Experts of a small language model.
Size: width 256, vocabulary 32000, 48.1M parameters.
Experts: 8 experts in each of 14 layers, 336 bilinear neurons an expert, 1 pick a token, a softmax router.
Training: a variant of Adam for the experts, 712M tokens, 5429 steps.
Below are experts of layer 5 (counted from 0) of a mixture-of-experts language model. Rows are named router (the router's row for the expert), gate (a neuron's input weights, with its number), up (a neuron's input weights, with its number) and show model dimensions 0-63. Each number is 128 + 32 x the weight over its row's rms, rounded and kept within 0 to 255.
Before each expert's rows: a language model's description of what the expert responds to. This comes from a sample of Wikipedia text that the model never trained on.

# expert 7
Section heading equals signs (==, ===), contrast words like but, however, and word pieces starting headings or table-row names.
router [105 121  91 165 193 136 128 135 105 122  77 151  78 122 157 203 137 166 151 186  82  70 133 143 115 112 141 110 165 148 100 161 129 127 119 141 120 127 179 138 118 107 116 148 170 128 126 171 171 128 135 100 127 113  89 158 129 166 143  89  73 156 134 124]
gate12 [164 140 122 190 131 119 129 125 124  83 125  81 170 119 105  94 135 189 173 144  83 138 141  99  74  69  82 143 100 120  89 169 134  92 175 123 119 118 156 110 138 116 137 114 159  82 152 135 130 145  87 156 102 152 165 134 217 117 143 140 100 135 119 120]
up12 [118 111 123 121 107 144 124  91 151 102  72 125  78 142  74 105 131 119  85 120 175 167 104 198 135  94 114  78 139 112  94 131 121 113 113 151  88 142 213 131 110 126  98 117 174  84 141 114 140 147 128 150 120  87 118 145 110 111 166 159 142 106 143 182]
gate13 [211 129 115 119 155 163 137 113  98  74 165 149  99 123 131 140 124 127 155 151  66 134  93 164  95 172 142 120 112 112 140  67 142 147 141 143 178 123 112 115 148  91 113 187  87 169 100 156  96 182 147 103 133 172 122 114 147  66 153  55 136 170  80 175]
up13 [115 144 143  66 136 149 111 153  88 133 125  85 112 151 132 142  93 165 132 151 128 112  49 103 119 139  69  35 105 118 107 126 137 116 106 138 166 120  65 113 148 144 109 149 117 119 166 114 106 130 108 118 153 133 109  95  89  91 166 115 130 104 117  79]
gate14 [137 123 155 158 128  82 137 121 110 164  98 149 119  90  92 160 205 139 112 134 117  99 101 145 168  90 132 141 130 141 142 134  55 149  83 136 135 134 145  76 123 154 119 130  87 105  82 136 200 141 104 124 175 139 169 143 117 133 126 187 115 134 150  97]
up14 [132 140 118 145 108 115 143  39  84 127 141 116 154 129  92  84 172 109 156 135 124  91 114 115  98  98 134 128 169 116 193  81 113 177 134 140 119 181 111  85 134 102 220 118 181 112  89 143 145  31 127  77 146 145 137  81 179  55 158 177 117 178  64  58]
gate15 [114 116 153 162  84 137 125 175 119  57  89  85 120 121 117 138 153 135 157 125 118 146  84 159 129 123 180 120 107 129 135 214 113 173 129 151  96 109 167 108 156  85 142 109  94 102 144 103 125 106 120 163 139  95 154  79  79 170  86 129 137 145  97 140]
up15 [ 74 113 132 157 144 126 107 161 124 114 124 140  63 127 131 129  76 172 172 151 148 110  91 136 108 143 168 152  86 125 128 137 117 160 107  98  54 112 172 140 165  76 126 131 101 159 109 120  88 139 110 148 201 106 120 190  49 147 155  97 106 168  89  90]
gate16 [ 94 150 196  75 134  86 102 131 127 153 129 108 140 158  92 163 172 130 165 110 124 170 155 147 108 190 106 101 147 152  78 155 105  88 113 194 114  75 142 117 105 127 138 123  57 134 117 154  53 170 120 138  89 132 118 167 154 138 112 137 114 123  90 115]
up16 [187 129 120 133 141 126 192 102 153 121 115 116 146 176 173  60 108 128 118 108 121 120 101 149  95  95 121 186 139 141 108 162 154 149 151 124 154 131  45 114 149 136  77 143 196  80 134 128 131 120 122  77 122 131 109 101 103 141 153 161 125 162 127 100]
gate17 [126 164 122 111 155 213  82 112 127 102 121 130 103 157 159 138 101 211  63 117  37 126 150 153 194  70 127 104 124 114  90  65 120 175 143 188 138 172 119  83 118 163 153 114 107 139 171 122 188 167  86 209 145 107 100  98 142  77 107 134 114 135 123 150]
up17 [133  93  62 128 184 146 118 112 150 133 128 227  85 179 173 156 140 161 107 104  72 151 148  89  82  97  68 104 110 127 130 114 106 166 180 121 108 152 119 144 184 122  84  94 145 111 149 134 182 145 110 147 155 113 136 166 160 118 172 148 120 179  58 144]
gate18 [135 146 169 154 155 130 117 180 104 152 173 156 134 146 134 114 152  92 178 138 121 115 164  93 107 135 135 140 107 162 137  91  96  99  89 196  97 178  97 116 102 132 106 113 123  49 108 126 143 137  78 167 127 131 115 132  81 140  91 102 145 103 130 172]
up18 [141  82  93 150 160 138 175 111 163  80 112 141 137 132 120 129 132  92 149 117 135 150  95 120 140 130 155  99 127 121 162 131 140 173 159 182 177 167 126 125 111 192 123  76 163 148 174 150  89 137 179 100 123 118 146 145 212 119 125  93 116  98 109 103]
gate19 [ 96  94 135  84 168 102 160 122 179 161 107  80 103 122 167 167 203 133 174 128  90 124 109  91  80 104 172 101 130 114 113 149 140 152 121 135 149  98 189 159 121 130 156 125 170 152  39 141 131 133 140 121 149 110 148 116 121 132 127 176 159 177 166 115]
up19 [121 162  64 135 129 144 159  91 123 108 127 142 138 142 110 159 111  93 171 170 157 137 152 146 122 163  74 116  91 130 108 116 126  82 145 193 134  84 131 155 135 114 146 110 133 130  84 146 103 133 136 100 129 145 118  81 112  28 149 142 137 171 121 118]

# expert 5
Words like first, only, any, each, next, main, plus pipes and numbers in stat tables and mid-word pieces like Mag-ni-ficat.
router [134  95  94 118 157 114 158 159 164 139 157  54 125 140 129  93 142 173  81 102  91 113 112  90 166 105 130 165 137 157 107 150 134 149 160  77 102 128 121 107  99  99 150 194 101 126 138 125 159  65 100  79 111 119 128 107 184 118 101 130 134 114 170  79]
gate12 [142 102 132 124 106 185 145 133 144 185 111 112  52 150  86  87 123 100 125 126 102 162 108 171 143 148 101 124  78 132  54 127 103 126 191 112 150 131 151 171 180 133 102 139  78 125 148 109 119 149 122 113 125 154 143 126 204  90  59 101 167 135 112  88]
up12 [160 142 141  91 113 117 115 149 181 143  62  92 119 114 138  93 177 146 149 183 125 144 145 112 118 167  93  95 189 148 172 135 185 117 149 100 169 115  79 194  87 133 112 155  95 113  99 128 100  73 113 125 131 104 145  87  96 169 139 202 152 148 110 114]
gate13 [173  77 196  64 167 143 125  94 188  78 101 132 134 107 142  94 146 116 123 134  92 130 132 143 129 114 134  30 131 161  38  96 124 120 110 178  52 115 124 151 192 109 115 143 114 131 130 139 131 132 131  56 146 121 103  67 106 174 145 175 112 157  79 161]
up13 [105 123 139  75  67 144  73 182 136 136  97  90 170  93 143 135 156 104 121 207 147 126 134 118 134 133 129 144 130 163  92  92 166 143 103 139  98 140 108  87 118 149 113 103 126 169  74 126 107 141 145 133 142 104 129 172  82 129 113 136 163 139 121 108]
gate14 [ 78 140 134 134 164  87 158 151  85 100  89 157 107  77 153 184  73 100 113 134 133 116 122 149 120 107 153 155 136 128 127  64 140 103 122 156 144 164 130 137  91  69 158  69 154 127 148 165 133 102 142 142  49 195  68 165 149 159  71 102 133 110 101 150]
up14 [162 148 118 112 107 114 104 197 153 107 106 188 173 151 163 114 110  51 189 152 151 117 134 118 142 219 174 167 132 216 133  95 186 142 100  74 123 131 142 118 113 109 109 140 167 145 174 114 211 122 107 161 148 148 156 147  61  94 102 101  60 151 166 104]
gate15 [  7 163 103 131 112 118  96 158 127 171  96 174 161 188 129 158 123 191 139 121  96 122 162 118 144 194  92  84 192  91 112 133 123  91 109 120  95 177 135 131  73 105 100 163 150 143 135 136 148 157  96 158  88 100  88  98 132 137 177 133 216 162 178 146]
up15 [156 104 155 115 139 162 127 113 111 157  75 124  97 100 156  93 166  49 142 175 162 130  79 110 147 111 110 156  84 131 205 129 132 116 118 192 133 108 167 125 135 133 147 161 114  84 144  75 127 130 105 180 142 133 158 141 108 108  62 178 130 104 130 123]
gate16 [119 155  93 128 119 123  97 130 159 105 172 180 104  89  91 138  71 125 146 150 186 123 108 152 174 134 135 164 164  90 152 149  74  99 124 202 112 114 114 122  56 186 107 150 172 129 134 109 142  95 195  91 179 144 128 182 165 126 136 138 105  59 110 123]
up16 [164 178 168 163  50 146 168 115  84 145 103 161 154 127 143 138 104 110 185 151 109 119 117 115 154 165 152 146 156  53  54 134 140  92 116 142 150 133 132 107  62 185 130 100 139 127 121 150 129 171 127 112 177 117 164 129 120 124  82 119 151  70 122 143]
gate17 [208 118  95 169  90 121 125 138 133 105  88 100 132 124 134 129 118 103  86 142 125 105  92 159  64  87 147  86 106 175  76 116 141 140 131 134  59 159 127 107 126 205 108 148 136 163  86 135 116 115 130 147 147 147 152  89 142 108 141 143 115 162 123 131]
up17 [104 133 103 115 121  92 211 140 133 150  89 151 124 147 153 137 121 148 143  80 136 123 158 138 167 108 125 160  94 125 153 162 145 127 132 173 178 138 177 112 122  16 114 145 187 143 103  80 114 120 172 141 135 115 107 162 131  97 104 110 152 124 132 124]
gate18 [163  84 143 100  87 137  89  85 110 112 101 124  84 129 133 113  32 110 133 147  46  92 159 141 136 103 145 115 109 130 145 139 132 113  99 118 110 147 137 156 133  61 184 120  75  79  66 175 171 128 117  92 144  35  90 138 112  90 162 191 130 147 156 145]
up18 [ 97 167 159 141 110 131 112 167 135 141 139 114 140 203 118 117 142 104 121 146 140 132  78 148 149 146 124 214 149 178 136 140 143 142 128 176  97 141 197  85 191 161 121 190  99 117 114 142  43 148  91 116 104 147 129 135 174  99  93 120 171 134 124 139]
gate19 [ 50 114 164 105 190 134 106  91  80 152 122  61 113 146 175 110 121 136 104  76  85  76 150 128 110 126  90 123  97 115 140 121 137 128  63 188 128 103 114 118 118  40 116 169  85  97 117 107 103 157  73 120 150 120 123 125 173 110  99 161 155 157 126 133]
up19 [ 97  96  87 161 102 160 125 113  78 192  72 137 102 175 102 178 144 136  92 115  82  88 112 126 122 177 127 112 210 100 104 139 136 154 159  93 153 132 148 109  96 134 113 151 154 131 121 101 188 171 161 132 160  98  99 123 133  82 206 156 122  95 135  95]

# expert 3
Verbs and clause words in running prose after to, the, be, such as include, have, use, see, including, other, such.
router [137 134 141  64 114 135 154 184 164 119 134 126 121 151 108 109  93 113 133 119 102 138 129 109 136 106 131 143  82 128 144 139 175 111  81 122 135 149 124 103 127  96  93  96 144 151 130 131 112 213 143 135 107 127 111 105 128  72 150 160 133 120  72 111]
gate12 [147  74 143 147  92 184  94 160 180  93  94 108 115 150 113 176 148 144  89  82 165 179 129 193 117 118 151 131 158 180 166 109 127  78 171 112 119  90 126 173 157  99 161 130 136 155 117 129 130 149 170 121 130 115 118  98 139 121 161 103  71  97 154 116]
up12 [128  90 129 142 158 211 125 132 138 146 141  93 129 142  94 173 165 173 138 127 149 165 133 159 123 140  77 115 160 159 156  81 131 148 166  90 164  99 150 151 112  71 165 159 141 133 149 124 161 197 142 135 100 133  93 165  82 122 168 145 118 141 200 117]
gate13 [164 115 129  67 180 111 222 143 162 161 131 171  98 131 164 115 132 160 133 124 208 146 178 142 161 115 129 207 137 134 118  97 175  92 103 123  94 117 118 125 119  86 127 110  95  43  63 124 136 158 123 134 109 135 135 157 147  81 100 135 173 109  80 116]
up13 [161 148  98 111 168 132 123 137 103 138 109 163 135 127 143 164 139 200 112 164 187  61 110 123  66 127 135 193  96  98 121 125 156 124  88 155 142 118 190  92 151 109 139 163 132 142 128 133 122 103 116 136 149 117  52 227 135 161 155 129 159  90 159 142]
gate14 [136 175 121 109 153  74 195 155 128 114 172 130 135 111 130 167 167 132 122 132 150  81 113  93  86 141 134 155 112  67 158 155  71 179 159  91 168 133 113 183 116 121 107 170 131 196 121 144 144 148  84 106 117 126 185 150 134 153  51 154  80 170  84 158]
up14 [141 159 152 204 129 149 109 134 101 119 124  74 112  64 159 134 148  77 107  82 145  85 111 174 154 168 111 180 146 123 117 119 155  74 145 108  99  92  97 177 151  77 152 115 106 153 164 114 133  70 169 164 106 147 141 105 168 109  88  91 176 114  72 112]
gate15 [ 95 152 119 157 153 176  56 115 171 131 134 135 121 104 151 138 158 144 116  85 128 195 129 100 186 126 106  97 184 110  82  94 180 165 115 140  96 182 117 160 111 121 124 152 177 165  80 133 183 180 149 102  79 168 151 110 183  71 109  54 109 109 119 155]
up15 [135 169 111 145 101 100 217  88  96 132 114  95 221  92  96 163 195 152 114 131 111 157 157  92 173 105 155 162 149 109 179  70  93  85 157 135 166 142 194 143 130 114 146 141 104 102 129 135 109 166 148  83 151 151 199 135 118 118 165 124 149 115 136 130]
gate16 [192 113  85  60 123 116 210 124 134 112 146 174 128 166 110 112 135 133 138 185 119 136 118 122  64 122 111 161 117 101 118  85 161  95 111 125 138 150 151 153  89 106 145  88 158 149  96  90  96 146 144 202 111 112 107  79 171 135 122 145 148 104  94 162]
up16 [100 121 202  18 139 125 125 161 102 113 115 162 124 128 113 147  93  93 165 125 131 107 157 111 151 149 212 112  69 148  67 132 124 136  97 134 114 137  91 115 115  83 108  57 129  93 111  88  98 136 166 135 142 114 114  65 129 138 157 136 184 135 130 138]
gate17 [100 120 104 115 131 198 123 136 135 150 128 112 112 113 135  84 235 108 169 157 126 111  96 101 103 144 116  95 128 108 102 154 141 108 137 147  45 150  56 126 135 149 121  87 105 134 175 124 137 126 124 113  99 118 103 139 114  77  73 147 120 154 138 117]
up17 [126  80 171  52 154 169 140 161 169 174  71 164 140 149  80 135 165 120 133 131 206 135 140 120 111 105 103 132  65 129 109 159 135 139 118 157 121 146 124  95 171  99 152 142 153 139 116 103 101 168  71 116 184  40  77 141 122 130 165  62  77  61 145 115]
gate18 [136 103 120 153 131 142 144 105 118 149 116 133 134 112  86 109 115  95 156 134 113 119  69  66 152 150 121  98 157 114 119 179 143 152 115 137  70 154  80 112 157 132  84 109 110 156 143 163 152  74 137  77 105 123 109 155 134 120 109 122 139 106 111 146]
up18 [125 165 119 124 100 153 125 133 187  88 170  97 124 143 155 108  92  95 182 110 116  58 139 140 146  92  84  85 116 141  93 104 146 145 109 173 156 108 107 153  84 144 137 132 163 133  98 144  94 127 147  42 130 160 159 135 153 152 160  91 132 156 138 102]
gate19 [105  87 110 191 155 127  76 129 105  82 145 110 106 144 138 192 122 146 110  88 152  90 162 111 109  96 113  78 194 181 173 118  78 129 124 154 167 155 140 107  63 182 140 117 110  88 100 113 111 115 136 132 124 133 135 116 169 118 139 103 132  97 183 139]
up19 [157 195 117 158 137 116 166 149 125 123 105  80 121 114 120 127 200 142 128  90 123 137  48 164 114 171  94 121  72 144  94 128 103 242 136  89 109 158 151 146 121 119 145 123 105 118 117 112 132 136 129 118 117 173 115 103 162 118  97 151  76  87 140  98]